Weights of a small mixture-of-experts language model, trained from scratch on English Wikipedia.
Training: a variant of SOAP for the experts, 632M tokens, 9762 steps.
Below are experts of layer 8 (counted from 0) of a mixture-of-experts language model. Rows are named gate (a neuron's input weights, with its number), up (a neuron's input weights, with its number), down (a neuron's output weights, with its number) and show model dimensions 192-255. Each number is 500 + 25 x the weight over its row's rms, rounded and kept within 0 to 999. Numbers have three digits each.
Before each expert's rows: a language model's description of what the expert responds to. This comes from a sample of Wikipedia text that the model never trained on.

# expert 9
What it handles: Middle and ending pieces of split words (extrava-gan-t, opportun-ity), plus verbs like moved, returned, came, and the pronoun him.
gate0:493490443492514468472491497533520530474518486481454486475514483534501520487510439500504538520484499546484481521492473481515485504524531503505461501496508495502466534515518480544506516489484507
up0:510488500524480547552495478467483485556544476506466491508518528472505490497497539538511530523471494532520493526529540513476517527473460483499492534447496444470468531524510511529487469522514448
down0:516506507478455493494490513542466495466546461495474504511483517527498537491517484482514496528485509507501483493544509499519520485518508514531505523518496481490486495464498518521525457522518518
gate1:539527442529522492505493498511474467499518480507481535501490493535489451501529541522531508480497501502502475491547531458468474553524520474479506524550524540494490509483483460502487510504520460
up1:458498521479521512457489491479504509548466471494498469532503471529514540523510517474505490485461501495534509484489500496519505491473495510496465479521473487497526514511475497473535478511443509
down1:462471523502497526475469463525478521516514517504479562490520488526506517472537495513522556482519479507512495480496495497501549496442505527541476480496503529518517491447522525445461474481478512
gate2:452476494515529507494476529471492457498518543482496534529502488520467475488530501491505545526477492497509520526460486500511492499489500515511483499564471528542507495505555516501518486517518468
up2:548497475497468523520505528484500543473495517513527519494478505493478504502504446484531553558528481554497523490458503492465488559488517502533484554507518514515505504503516490493527474516565500
down2:474488497550606520498524515475479478471503462518492487495508484483462518450490525487455516530479545492511489483497465471521517491480503536493485528509510524454501501474492504526514465460504476
gate3:488554484524487478519475528497497525492485555491484482491505505520524519467470493450456468502514549524478484601485484534489495496514520540525528515500471529495509493511519459499487479483463491
up3:491505510522524460534497537518504474466449496462506493489508512513494522484534476479442463463492497512517515508542498490446504509489512510514524453528465521501468493506486495535528530537490515
down3:487468510516461453521491486549490507463461467490517480487516512500523462536523537473492569516534442493473474469487505466482504458561527509510464490506458548545457493517504482487542518513481503
gate4:477466500513494530515487486458529524511495482505479472543536468499492501504497469503486513519512516501533482471506538503512472481527486521459512492492513505540460515516508525554550485581452486
up4:515511501537470500512486482499493484493487543533493501527519491496524427501530516446526570479494520510500519481513524503534513483483514514469477516513542530493490475499459486481503521491493488
down4:524481517484563543503485491507483486475492501477494489513512511505505527489546485518487504522490495475538524517463523490505507518495464490527543511489496492541476490504487534494537505511455500

# expert 3
What it handles: Opening pieces of split words, mostly Latinate prefixes like en-, di-, comp-, ad-, des-, as in enjoyed, enforcing, component.
gate0:476502490497482501475534491505467496469527480516511536494454517471448493491464483492509544439531480503480485507495492494466534504548459490482515492473488525528470517485509507467473503463493513
up0:500498512505458500509526465516508516536459540528499546477502538462497500518461484503535498460459519521530483492482520443476534492482490480459509502481489523463478494528467487539453484486511528
down0:544516474495461479503519531498527511465507501491462532483505490493537511504485483509524488511496487511500488513524492482486503499565471492495493516483502530477471550458477532484523537512509514
gate1:512492497465542499530495514529490496490503511519497505479515494488523511448523514500507538454511499484527476507532483490474541521484485500518507469513463544515492538486471518503515505526535513
up1:501511528464487484517476510472501517496487552524511511489497494451487486553452502488466477517507487518493485504502494447515480487454531511479470533496484486516503524483536491464472473489525490
down1:527530488462498521541513504524495492470515504515490476491483547461529502524475524501521483531502520462450529510528484500506502467520497526493514492526493502455532531474525483501539510498494529
gate2:516511520491545457472474488495466464484472486524466539504545489522555456489484515501466500452483463513523551523492522521522531465486499500496517466484531495498509488507525494506435438503480479
up2:471528487531516474456468573564523474493489533520505540519496482517491541505490491516515533524504552506466511559500501485520508515477509504461494472500509498474511507512512522510502512552508525
down2:489490479507504522531477507537516520548447501467538519474529497481467496521547519503532468489483478504499477500527513488511504496541483474493458497544525515466447469470515486532478492534506546
gate3:469508466452556520475539498470510512507469514526496519537503491511517517442544531484493521472494551500489464525461537519473501496508471519495501494477521515467536498486503473497495530489520522
up3:544459501457493530482454480557500525504508485494480485495491510479557520474487504475485460509502488521512504459454534533503489501493461486494465465487512516473494511542538489476522500499541475
down3:505530486523556494514526491493525515519501480504502471505488462487530481448500501484535482524524514514535508531513513551513456528501468514492489477520478489516478527490533507542536529513463474
gate4:497508509533444464513503504523490502502482461482498506446513473506514462516481565464484488461506534484537498467487523500501522515537447511477472510521479495492516483526479504510493500505529510
up4:492505494516508510523503550487546538476461507490505498480534515475492521484488507454532453480538514524486463495474446481491543519515523483526507520502524531472467552520502504478530480469544516
down4:525524503486509514511528500465543543472499520503496508464542514519531510488489505493449509503446520479477467527498496470530502464488531511469491496476519512547529510487485508515489456507487460

# expert 8
What it handles: First names and surname pieces of people, mostly musicians, athletes and wrestlers, such as Dolly Parton, Stevie Nicks, Mc, Steve.
gate0:487509507508434457483442498555481508555527515483526507495492504488541559549487514517496529490516511490469497460501503490487477509555504512462506494491469523490500522564435529516475520505503490
up0:473497433470475516522498492476498530481525550497481524527543530525495544475527470524496511446500475477520522498489502495500516492517529523510489523554461495520466491535498459462492528539465445
down0:546482488499500498500493494493483511498499450511560509442486514518486468548494481484475474468515506490486478512495457501526445532488446499500462510517521542461485549458464493503522501448516521
gate1:491530540501529518476561496498511516500501529433470513486553494482539491516505543507480485511522519509455508480521487503479475508509454510511504516519503535503491503492485479550510481514501509
up1:516516513520485556482534496449572541467519535518435491515461519489522516493494476475477508497473496499480487527498491540491504488482498467529444509467517530503512508522510467580464485495551498
down1:502509533463525524500493499491500497485480466477537479506518504529509536485477464485491527497487454505496482476490503477519531512505490460504499565515487516469529473466489466509505551492550474
gate2:486520474466514484523519512490488512486537484463520496503494492518484479499488497523491541528475474538469479522504487503466520547523540488519504465521446486504454458483494502484482471511498487
up2:533542540532507499530517471521527508484496516483489459533505504470494512500492519495493479463491517554499511502468490492487502520519525470522492488508444538495491504503474472519537492504502497
down2:512521509488496526493515507518527499513472483531504549507439507518456530505494489482510484491477460515533510535498522530487470502483496466491504470496469460489567501487457508486469487546464511
gate3:476497502528505536514495503465466497492465537541523453511500566486519535520485489494470517433511501511539479513495504508499451506488527497491493473485487483510463530480478508509523513475459515
up3:508495472523508490490483468482479465515503494467517497560500522495524479473508464477475529512524521494536487521468452501512498496477520583510489520529507525482474480484470515465457515513446490
down3:537481488453604464491487529537471480492496494485517496526483463552432477523504480425477499492494542515544481523503507503473486486520484478512475483502523509539515494480477470518533490485480483
gate4:485492498490522539508484491503516465517468501480535492510478477471461476487478463510498467511517465486497494489509511516513482495476500491519502535539518524496494523532507476496522522504487524
up4:507473493502497517443468475526496503506531517444536493515497500463529501522483544515545518523502493456478523537431505499450475511535476477509465462491525485494453518505550493504523472533509505
down4:538513532511502489505504467541487527485486491519482541489544481468515523501459523483501488518538477526535513487531498503462509501482533541489508515467501433474493460476466534514550485490499532

# expert 15
What it handles: Initial consonant-cluster pieces of proper names, especially places and teams, such as Bl, Gl, Kn, St, Mount, Los, in sports and venue tables.
gate0:525546532496535465525523485467472488499528517549486501473524527476502506519511478475504501533506559526502445493499467479502521527489482542478494520537485495496515496494527520536510519472507512
up0:488512499523490499467479532509531482518502487520513486514506479504515459514494528471501501472457514475489532492493498503516510486489485488521520532527524486487536507545451489485524472503528472
down0:444536570508507533503446490519518446502432480524526523504478487478513472525537475523547445487516483521491546479511504495496497493497507482503499495515490515460510517496485467487501521501514488
gate1:499488500507507509512484492487525474510501512507439500489541533504502438501473512432487480515528551509500474476452482512528493510488503540477499513464577513459499495496526480502520501505479509
up1:480522476494496424541494471514515511504509498462534526495505526483507522480539478514491524517455501467484475525529525538528461490475481495495523502495455483556467496517515499516468435456522510
down1:565517495504486502513483528536501525511544508523497508496462525449506501510509498538510515515458488540526532528506514522502514479507472513491486490523521455527524487493495470508461481476508485
gate2:492525540492524528499523486483525491530489512454532515489508459536508532516513536493490476544507538543499503489496561501488482532542467500510538478508513562486519509511487483518534531501471452
up2:507445494478521488489467495543495468506530502505515498491487524499510528481495508488531551496502519492509508467506480504500543472511479438486454541498534537473457496529446544515475532502481520
down2:536547511516462501480530503516514483462496484521521464484448500531527465510519470500515487520536456515484494506494492450491466516526522541511511472523507536527490491464485572519510534541516510
gate3:531461532493537502497509496474493455467479499485499512499478477478476547452512509474507490571541466539512533561499498500509523490465491476498515495528515490526466479507516487485499496497484492
up3:483492496505499524507514449495488516453490552537513519424496479508504540490487494499480494510524419484515474465488454494507480491485494499455517505479522473477466497487526505503507493506485500
down3:510534569514500508475488505468471508534511548509523499509518501425516471479503510478483490538531509504516474521504460519522545481499476522479484538531474504484494477483520525500500530514492482
gate4:487472453521558509516488500512465467482505512509480503530552472469463470508553524535484490493511523454436509460501492502456510493548477495517515483459495500515475524510481517512474420523493488
up4:488487477510544481535511479462476506474504535496501488458503472463465490523497536502469486512480523525533497454483489551485525525513499536483480486496539547490515526504523513544501492503536503
down4:472503501551508546483534523473537514455493494506496505518498528524529504475503501499452483486513491503503523494500506505507494515495475511476513517420498541441547501489526516544517520533513492

# expert 0
What it handles: Hyphens and first word-pieces of compounds, especially in sports results and tables, such as second-round, short-track, re, co, mid.
gate0:514469458521521515498511477465494501488481492479525554503506470475491509517508511506485504441498508476519535487498484535479441487494519511515533491481552504469535540521470489470529495419519475
up0:537504504533518508507461457481496552504503492466498460498520504467506506521527529491468498468490506439470484524494475494506481512455490526501502525496491483500507472474534543498475469483501546
down0:508508513532528500521540508510511480533489434503527502533444506501538560514501461509527519482463480546476472525492464490473533505513492497435452495514516495481475482531542530497514485508496521
gate1:523476514538490534519512471518516462471503517521488525490533463451489519493537495525518519478487473505478497497488464518498492473503487519503468489448481467522468463454506478477515481488522483
up1:494535530464484479520503486466505518478489504475508526501499471478513534515535462471503509490515488485457510522516535521473491533489511498437531502502529498491504498490501514496527489461533492
down1:484547449505584528462524495504495530488535499536505575530500454468476515538479483532447501538465471501513522514486453518496497468504504501495514535463460490493492487432537499469504489487488530
gate2:461503516507470478456524476533483528482483520521510533486533463491497509498537523481546492483496532487484474479465501468458537521494507491519531459485540517517505485487517485527494480507525525
up2:481469513565539517491489498538457524510476549491474486496520503508523531502476520493486527475536504509543505503480484479546504536485494515483507510510483528495501523491494526487505492522478486
down2:491536492483486506453482490539476562506523496467514510449485461505519508522504482474527508458507504522514526507516485531517521494517499512513511496546494514523520516520502519498506489493491496
gate3:465529476532486517519526497489495559510486503480499488451470516513487459471463516523489521538478486516511464499530459463530525492497516480467545501533496500490448526509488514482498477503466455
up3:495459506529485489460478510523467518491518474524520476498541504465511544509520479514512522481463490528490496503459515504497502456511516525509481459456473504473550481465478502503511521473514506
down3:492495494431485476494464530514496474524507505547479522492522500496497506498508475502526526468525537554449520487518488476471527518488495429470496488468504519510493494536468485521502504478508461
gate4:560501529476518481508478476503507509507501543456495486477501539488530542490502508536499525519469477488504477502516463510515487479513526504517497546476477474498501461450492493564477501489519501
up4:547517527503531479525528469514459547473506543496552470498522485493456497553520481509505514482498484512514511535520472533462501487477453512521511511500511504481519493527493516539483528482535519
down4:518526498509512527482528476510508481516514520498486494504496490479492492482482448504503455526493512518470509509527524505481517521482506476497485509515486474503542532531495538497492515523552436

# expert 6
What it handles: Pipe separators and other delimiters (; , /) between cells in sports standings, election and census tables, e.g. Team | W | L.
gate0:550521502456535464514504479506457524489455481478471479493512499486517530521492530529486484446469504528470441536508475480514506495455474455460545473486528519452465524512509494546496547504555517
up0:543538525493526493539521503502518470464482534442493520523503537535481506500498524506494497528491492484514482519517546543501543505500481517525498491497497478489492532518487468493520482528501472
down0:509497500497462483496520493525474495494496501460516495532502519504493468516444524466492463493462507464487524477528458503517531542499497467524516495451497480520475478525511495518511476513510470
gate1:569517480472510505522516455486504473525464470488513480520535485439485516482511484516509510507524511497521506511494528517506504511480513533483501511507499463522483498488506519493532496544524517
up1:548515502505482494493505487448481492521474500506502491487464490452485542518475519497522517544468473516475517491502497492536501481512499533445496518491485457541496513535509502509517523505508532
down1:479521458519510524455504514516493485476458474500553505502484474550497501500501484533528485460497454496502496507478554511520509516538507503471482555522494525507489515562528524490519477511530505
gate2:534501501468523509472502461498497548553489482493443501537456499492487501441526513495510524522489520492509510470466519513486519502462481480472525507466526533477474493479484490483509523463498513
up2:549499465523536514537537498540519517487512492488472507519512554463485516499455487470460481509476474499490507512557507540514512542538524427522502490496496478499532553510491494506491534539511490
down2:513516525492472491499532500455442485524493517512527494500538492467537496500496544560480505437519471477520492481452512489517498495523500461529516479470504504483503521503500470512495460511484486
gate3:483507481500521480509461539489465508493513522522518504487518490468488524496509536462510523471495523469487489504537546519514474467458498507543511543495501531539516461471476485496465484495497534
up3:496497452472458488535541509559525489537548468474499442518510473500485449496496506464482507494476519497476522484482488491530512514510518535512515501497487492531506521459493517522494512487456501
down3:536502491503476540547513520501481465526543493530496502514488470512460534471520510486528473518506504488494487485467520513505480508531505489485487536507537495506511533486523475495495501497491540
gate4:514519453497516511501492488491473489509476479448434495481494491475520501458500499501512449483496514539502505453478464511514505500498516521467497517462537512471531506522510476491510487489511483
up4:493519477489509468496486453539454493491462429496485507482489452532499476516485503502551530496485497478494499499473496533475497544486465489495529527519540456525465552519540527508447474488484496
down4:489506511513519513498506507509514539467508494518518494510514495498454528533467517469476511521479494449518462509496482462503485527498507515516530467499495494498508541487516488493501518461491478

# expert 2
What it handles: Tokens in species and genus articles, such as Latin name endings (us, idae, ae), species lists and anatomical descriptions (elytra, larva).
gate0:504503501484501523499474477476506489485537497536527505524469489542474521532524476473545488501559466493523473485525500503485495533530495550523506492506491517539464532451501553488492508534516508
up0:512474542497514530498512478499519457461503478484505458474566530546502509508517497467510496451504497528474490488514482557576478484531504504533494511474495483553497514483518474509507493523510593
down0:517474549583493475513492518470488532496539446493481515485530522488512506519512450498531498544474507508464490479523494513486504436486513555510475435516542481501517514514514467519508524503482498
gate1:500502517493515503500518538539514489483510482503503537470501522521464498499481487502486515479517478505497486518486489495535482500482512534524496513552524532512496484499527466491531485493525505
up1:497526468473547513501505526480508472472506479549467505527529504460508509512468468500502533535481499449512501484494495531473543500528492458496475447483485511488519545510474513507488470501500481
down1:526502507503508543519511500552483492502518511474506539498510539507486526556525519508549506503476523480510462491490499510499534517482502544483488515491533467498505512491462511491504472501489476
gate2:544496486483605469445487503501505506464522505532491508513522509512475513493469441502490533480527486512505523473440517500538507542526502483504473482476487543533496514471528516483474485478453501
up2:513508490530507489508500510531507515476492474508488542470515536490510500495493487518474510516501532526473494518475516526505511504510476505497486503502516507525501477404562494456505503505514516
down2:511462498475558532511491478512547488523466515536517504539533468505540527480551495518498466484491539472476524528487516466516467521479490524525506515468441552504478498453469466487484505511438493
gate3:488460500550492516462510508530507482488463478513461494500457500505515467544490507502505491530539495494504454470496513491496519530531521517512453485488477496534467476462532431514546536505509502
up3:517549535508517542504514504524538496538516503503477475519488550531472429499478546505502468504502517491503504458510520516486496517556464498476498479502463490477494504531493480560518534515486475
down3:511464470505493513515497519519512494500513454521507489543520490462496463505487487491516485527535496465540444484492528534487486472500480512501517574502453516501494543498535490499509540466511520
gate4:526479489480502519500517502536471521516461532525517485456521459492527498483491491503519487537456530545508508501531499472542490477535478525491520505485509470518519462484461534549507527460538494
up4:482534484532462551483524508493527511481501531467488479506510499507454548486487476498482486535539505470491483519493524508561510564450517507497505535482503505506466512532535463489493486484456512
down4:514460484491481503490528496465493523506512489475540496490499520465468479502486487464497530520547526520491499540479513505488464494481471547507475479504516520484495525505512512489473457461503516

# expert 17
What it handles: Sentence-final periods, paragraph breaks and commas, and common English first names like John, James, William, Michael.
gate0:537511473517507513537538509501457503460485489492485465498472486522469520493446484515511496497509526528497506520515465542483505475528524490485512507536481521495482526489478529470497451487496504
up0:456461467501493474496451523460471501506534553485460514487504522487507494529450539486475512514502499512543506497481533511533437492506497533468557520483476407511514488503511503528540542482533481
down0:519485484510468486536451480493535470498513507519510485447494479567528492490456466449506472542530491541489524512470492515484463504515471528487476512497515493535475494509521474498486519458501539
gate1:515499550532486533471489521498520506485483494495453514500551488517479513536483515524478484479546477488507452508510583475484498519510482483493520463487492490508516533503494502488514465490480502
up1:526506443444499459462497511532472515561492529493491536522466451487466510508485527538488527435495555518483455469513542502477484484469551513480542515480532541497538501500523512534455508496475527
down1:506451523490424483506516495475530492547478496461502488490500483465500512522470536520497526499498508490433470481498539490512482513502500486515481482507539490525504501531496455483489524483450477
gate2:484514429492518479472520511500463521516518517508554488510506472506506458535487482561490515538447495509508449492473481486493512526481494494503477526437493471458467517491461503516510464525520462
up2:531503555504490496513508493489503522479529458486439531496524513493474486491513533502535466478474484523504532520536536473474534490485509545493495477442535479482492519499506472527479490497458507
down2:459502504447488514512512529482494526478510485482487504496468483519505548501489497505529474496480492537465484475489504495489456503492496499488525467495509481452537550523469495510502513539471516
gate3:499500530506558528523509496488512507508504473507482533500439524499498504504460506506487481549483506486505508533483476481501537556525462486502522523485507490526461461495491506495490520524489475
up3:481513540476507536506512511523494537506512519487517504504521492483523484552487518519485520511509503497500503513516486516511485519482470480526497513503496530495450457510459515480512494531486474
down3:512511478511515551510518467509456520512491493480516459501477512505472513498463514507499526514527497479543532502498571472482508520548506490482530489478493491495455512443499528518501516474492493
gate4:513474507527503497485551472499500469490532506482491499548487493500453502473543524551473490491495480476493474508513520491488531462518491504474483509466486514472543514490484488490476560501492493
up4:526498501455494454505514517461522495504503485541524483471450510490482463494509510456538492504510489493530511478499545506506470509501484541553483525478486463526465533514483506488476498474531500
down4:478507459497512459501493492504542487507493498510508515496475472417508492469568497523501521475488503505491526496524527488510519505515493522499493444493535495522490494473494510486497534470488521

# expert 7
What it handles: Parts of sports league, cup and club names and team-table terms, such as League, Cup, FC, EFL, DF, Championship.
gate0:495505478520512504471484496466484486518496537493514497483487488552467492502513516501514435480507537476487517458501456510487463503510529501479431477475528515513484518512442513476469527470470513
up0:490525481515498478463495478507534533511499523502499512486498516534472495528464535528489502454496444539526517470519524501468495501455537509524498469525464535454469506447518521518550519521472523
down0:490495488580574457460428476490494475493516494520500516488495451482500515478489491535537498520520548483524527461515496473550505542503490460496519500497509522530476492474520522515481508453513479
gate1:506502485495506479500502510466453512497426518493511476522521495468495497530544458506516529450495534517493484493492489492546520514517537496469530493494513514528504506538483531514470523486500523
up1:470534485509530525471495511499519487537498515512523493475482495495481488464568490481523495495458523474491490483536491491527485513515528516486505486489501443528492454535512526509556499485502491
down1:472484476481538509491512492453453467503509485492509491533535519528473490528563523471534514477499490512467490556523554487460455506457490510523483463512466527486485486504475512476532510473532441
gate2:524535483489517499520499449507536546464514488510477443490486454480472510489534538558512536532546511467510497534537500507536494519496487505510480499498528501499528488462538497467528499492478527
up2:537527517425514477477516528474508509506517485511476491532517499543528524440511536460495451514518454500441504509497467490449473476441522464515445478497515488490522500520517517474526514516505490
down2:519452482499487498533521445481562520516513474500522509480498506448477514516497507472475553511517476519512522491452453496478541523496533499489515493503522484504489471493492468487534519475483499
gate3:517532521481532508514531495426487473519488510513490498515513503464497515518560570513504489500484503512491510518506514508474528508486498455482522517529488500479543499489471497488481515502533500
up3:494434463534527504488521497476499493491516478534518510513522505501510467518517544551497465502503517517545484505511481490488454500450453473480489469464556553466411525523518484509474461493505459
down3:521468539523488515534481524469494458545498474492530523440501499501529489517491475477507468508528534487494485490493481538522508508494512485481505488519491534471487509518528449506481501511520489
gate4:483506525463492499478478445466509472491493492515486460492497493482515466550562470479490519510445506500488510476494472495513531536487495522476516487496521495469467521522484534514517472520535478
up4:480474530519494504509521492529504525509447519485490466490530558542519563529513492545489497442526495489506502498532548529453489530515495507452486492535509488478526497533537510495541527447504506
down4:493537553457527519491489514473524505491494505482508523504450556466525580469446507519515495495488475530528477486507541486469476522493529539486460484526509488525497467520515491501465538518476468

# expert 18
What it handles: Decimal points, colons and digit pieces inside coordinates, song durations and vote percentages, such as 92.29167°W, 3:36, 4.36%.
gate0:518480462498510489498525513546511510492498527472498492491503480509502500496509532538514535482497459491483505506494443432508494472517456499488517492473477479524541490478513498499517481465510471
up0:504504495452502517463541468552468468524494501480519525513487488524501501506500443477512501509516448485524514512495530490518487480489464497537486543484486501450533504490488498518500504504486503
down0:509475526475483497433534482506507482502495508503504482497504481541492517517453535475485459476504502447557496509485474467518515507517487514567498511475493501503537556536476504493539443477509475
gate1:504494528496552521510489523491535505541534501498485481515491504490558507510525488525510492497533510494503509474534503467508501527467525484466519544468526523524495505517461527492498493519483485
up1:492489530483535490515524493513513531487522535501511500511451484525513522485487486479517490536466524474514482493500515495508477515546508483498511452469516549492511488482517555474526504509464458
down1:512456484468516489507521445541470482473500521510465480474502503483538493492459453453515493481513454494509544521534463448498525503499547510493521505484515528487519474476485517519492503501460490
gate2:475489502538551556497490538472468462481495546499532535530506499518511416516461460479441523453494486516528505497541529479545522544568531493476531497484519524502477528470506512517439468531498463
up2:484480526505503493480504466466531537549529497506497508513513491510482528509528503496485494528496481563504530514479503490483504545473509488503484536479494519479490462510513492478528520469513523
down2:501495513517471507495484541519501503488502470524498504494504471522478511512476543525475538475506471542551488511494511473489508544533491513533546478497498526476483500498470523500500519456469481
gate3:490479507541472530512519516502538518485510469490474527503500441533513472493475518498461475508468506483483506483538517488508481516499488498483510463490537478525484518496497513540504528517523463
up3:488500494524527509517476459486504519479458481534486472506481488474511534508507527541439514471567463469515473500503494512553480500475547478496477490479519520479542503536508477502518523536529512
down3:544495510546474514528552462531530493464492461528470487515524514490538461488493493508493493496495486496525475504535460464480507479475486527501536494495516490526485529478496471522486534496531491
gate4:498468558502491513466476477501467563504449546517496501493498515524515531495557480475514511546482496533498537522511476473515520490469528446508486483502504463460505496503512485514531546484517525
up4:503500486500497503524488491473537501489514519544500481502479515502508517526489494523505459546514477481477517488490533485515506566496484496495462509482478530529471495483472481486458488452511475
down4:481487484452515538541488471555556481532519478545542513496490471488462528497533480522465505534479485509494469522480519475512467552443512494536444523518545477519488520487485545527505489470473474

# expert 10
What it handles: Word-final suffixes and nouns ending a noun phrase before of, comma or period, such as -s, -ations, years, members, aspects.
gate0:541516518486491489469448472503494529533498486551466510497487502510483494482517488485533537481505531496478508481529471523509520477569457500532488505455480536501524528502483485510505514502528495
up0:509498464509489512507531444501507539525469466539517504435469506526518508481501506496541511498539524503482509493491536530543527530496480491528538510512524528485470503508457529485483499495507493
down0:515508448489545499455519456474524492440488497498456475516505485478494522494481498487460504483505511493495478495490522465506526511470507502453501480539524526497507534478474496503494460487493518
gate1:517537475558557509468504509533538485507484490524515510516471497472491530485530489524501491477487514542509554498496508485498486525488473522474451495507494539509493527472494450475536500536527486
up1:500545552522434491490517468515464495474472518525434482502445497488516519512477513535515503552520479450501466505486493476502482532476569462500534513517491506499497496522479513518488518481491476
down1:470481488554495499526516530519493452485481460508503503491496512512530455486457500474432536455458487509556469484507528503482520513490499516518520498498519518517509514484514510465497475508493515
gate2:533498453510495468492519501553508523523498500507603505487464471521485504525490522501475505496455481483505522529473520534530515493501527533487481487451515535523566486490507479477483513499484508
up2:515499451499523498492496502515511517556464498520517487530478494505491470501511490493510487501520515479528471534545482531500483459522500500479476507556524472474460529478510515502502474478507522
down2:537500499505509516474536531513519527473532461498464523491470514529502475537481525512507463495550491486477481566468483495469485493459568541525493519495478497524497437538481481540522523469463525
gate3:516474488453500503519496478493516451474484517562522503494482525466555517540515516480503479492513492535457505480509508482462530465526496481484514482539470518498466514505545502451490508495455511
up3:497527489495482506515508503487514467527448497542516480525489463484505521515522491552485511452499516495510526505484495466493512486486495516554505512481471539467526504527488518497474512492468537
down3:451508442529438499505494531518482498496510513482496497503506498485516488502507488474495497507511513503552483522463509490498526531525514490527514479515531511498472504524518452524444427513456502
gate4:522508465507511502484510498518497504482519513511487506533516606562503492549530520487493511537507549541472527498463497491484532511483483517506522425518481551489504478492542525518459493470518491
up4:488507492475423554501468508448493483486587500499504493517535536495462527521492489450512506475493470475498514503479497492466512519501460479492456485519503459463491471514511550487502517497545456
down4:458521521509462452525492497546466473448458504505503506513506493488483490484537522467501506491491511507521488496511493490527491515508500417510463441512512491492517475503467514479499508515528533

# expert 12
What it handles: Topic adjectives and scientific word-pieces after of, a, with, such as social, political, musical, chemistry, clinical, cytokine.
gate0:481491494486510530487492509502467497503513476512561472508468496514499533515484455525497459506470468509511486497458539461512502510478543489512520478500482527513478476467476536497494529469530506
up0:503524510519489475516492525468498517507482486501520552500502507531547527465540498466471530502486504491504492475468467526477518506524467495491520505483499519479488461519478494456482453531466477
down0:518526490483502495529517481533538516532476466491470529469519488488490507536508486485537512466462519511530550495475497529501524525555476496511527502503495489500463495463543530495539534513491525
gate1:534525545455495519524552477496478456467535516486472490482495496500491512504432502482497515468471462486487513480527499458494520485509512459489460538497481551484531520495514501479486532514487493
up1:485489534517527507487534519513523514490471502516504490474532471489481495541510528519516465518470492506494522453482466501512482500452468481500479502565514474489498475503500508515494452470461504
down1:489542481516524517511520485499545511464529453446491498503528522482518494493502518462493521509491472481498479522465486499516496523533485481510480491494457458464531495524520520506484521484523473
gate2:498444525529522495450515468517508462503490519549508496476521509482531471496471507507514526522574500501537522480466499494550474459529509489483514517523507494507495489480550502499451497503493533
up2:509530475496511488511499476541509504522506482499487529511493503492509501483522484482500541498510485524486532522496479461505492493508520472521506501461495538486435530497503481503478482493479539
down2:492508478528560488489471528473533457512490492503502515484525519494504484491527500520485562501512452507494532534461531493501487458465447477496524477472497505547486497551490522534501482510493510
gate3:487467553490498547539516476462497507527488516548497510492508521477490486529553485486509499506484545510552509474534521535461458546481513507482496458488545496517505483508498482491448489478501481
up3:509511509473465505477479555527509475494529526472514519515491526515497470476485505514481532509508525488521469515513494499498471484498499493494567505495525486527513508506509499516465535496474470
down3:478543560505495518494477522531487497467500501510495508535511496502525454506478513545489512481493484508442511505485481480522472464535513533529498520489514514492493508493565484516496528492464512
gate4:488501494462479511518478487501478536502527494523511466481499500521486484515505456494466503559433446494508478536467463499496500524474476514543482563460472498498529479469494484528447520475510492
up4:539480503495464491492512517483548468495484514517479498504523500486468523495504509497518506499515507509493548502524537563515520487503528543491511493515497473508534499492483531497488478496523498
down4:516464503485506515505503473484508523492508523488501534515526494470512519536512509495556491497514514527520446479541492497476517488488529511466496526512476518502529531496463484474544539559548520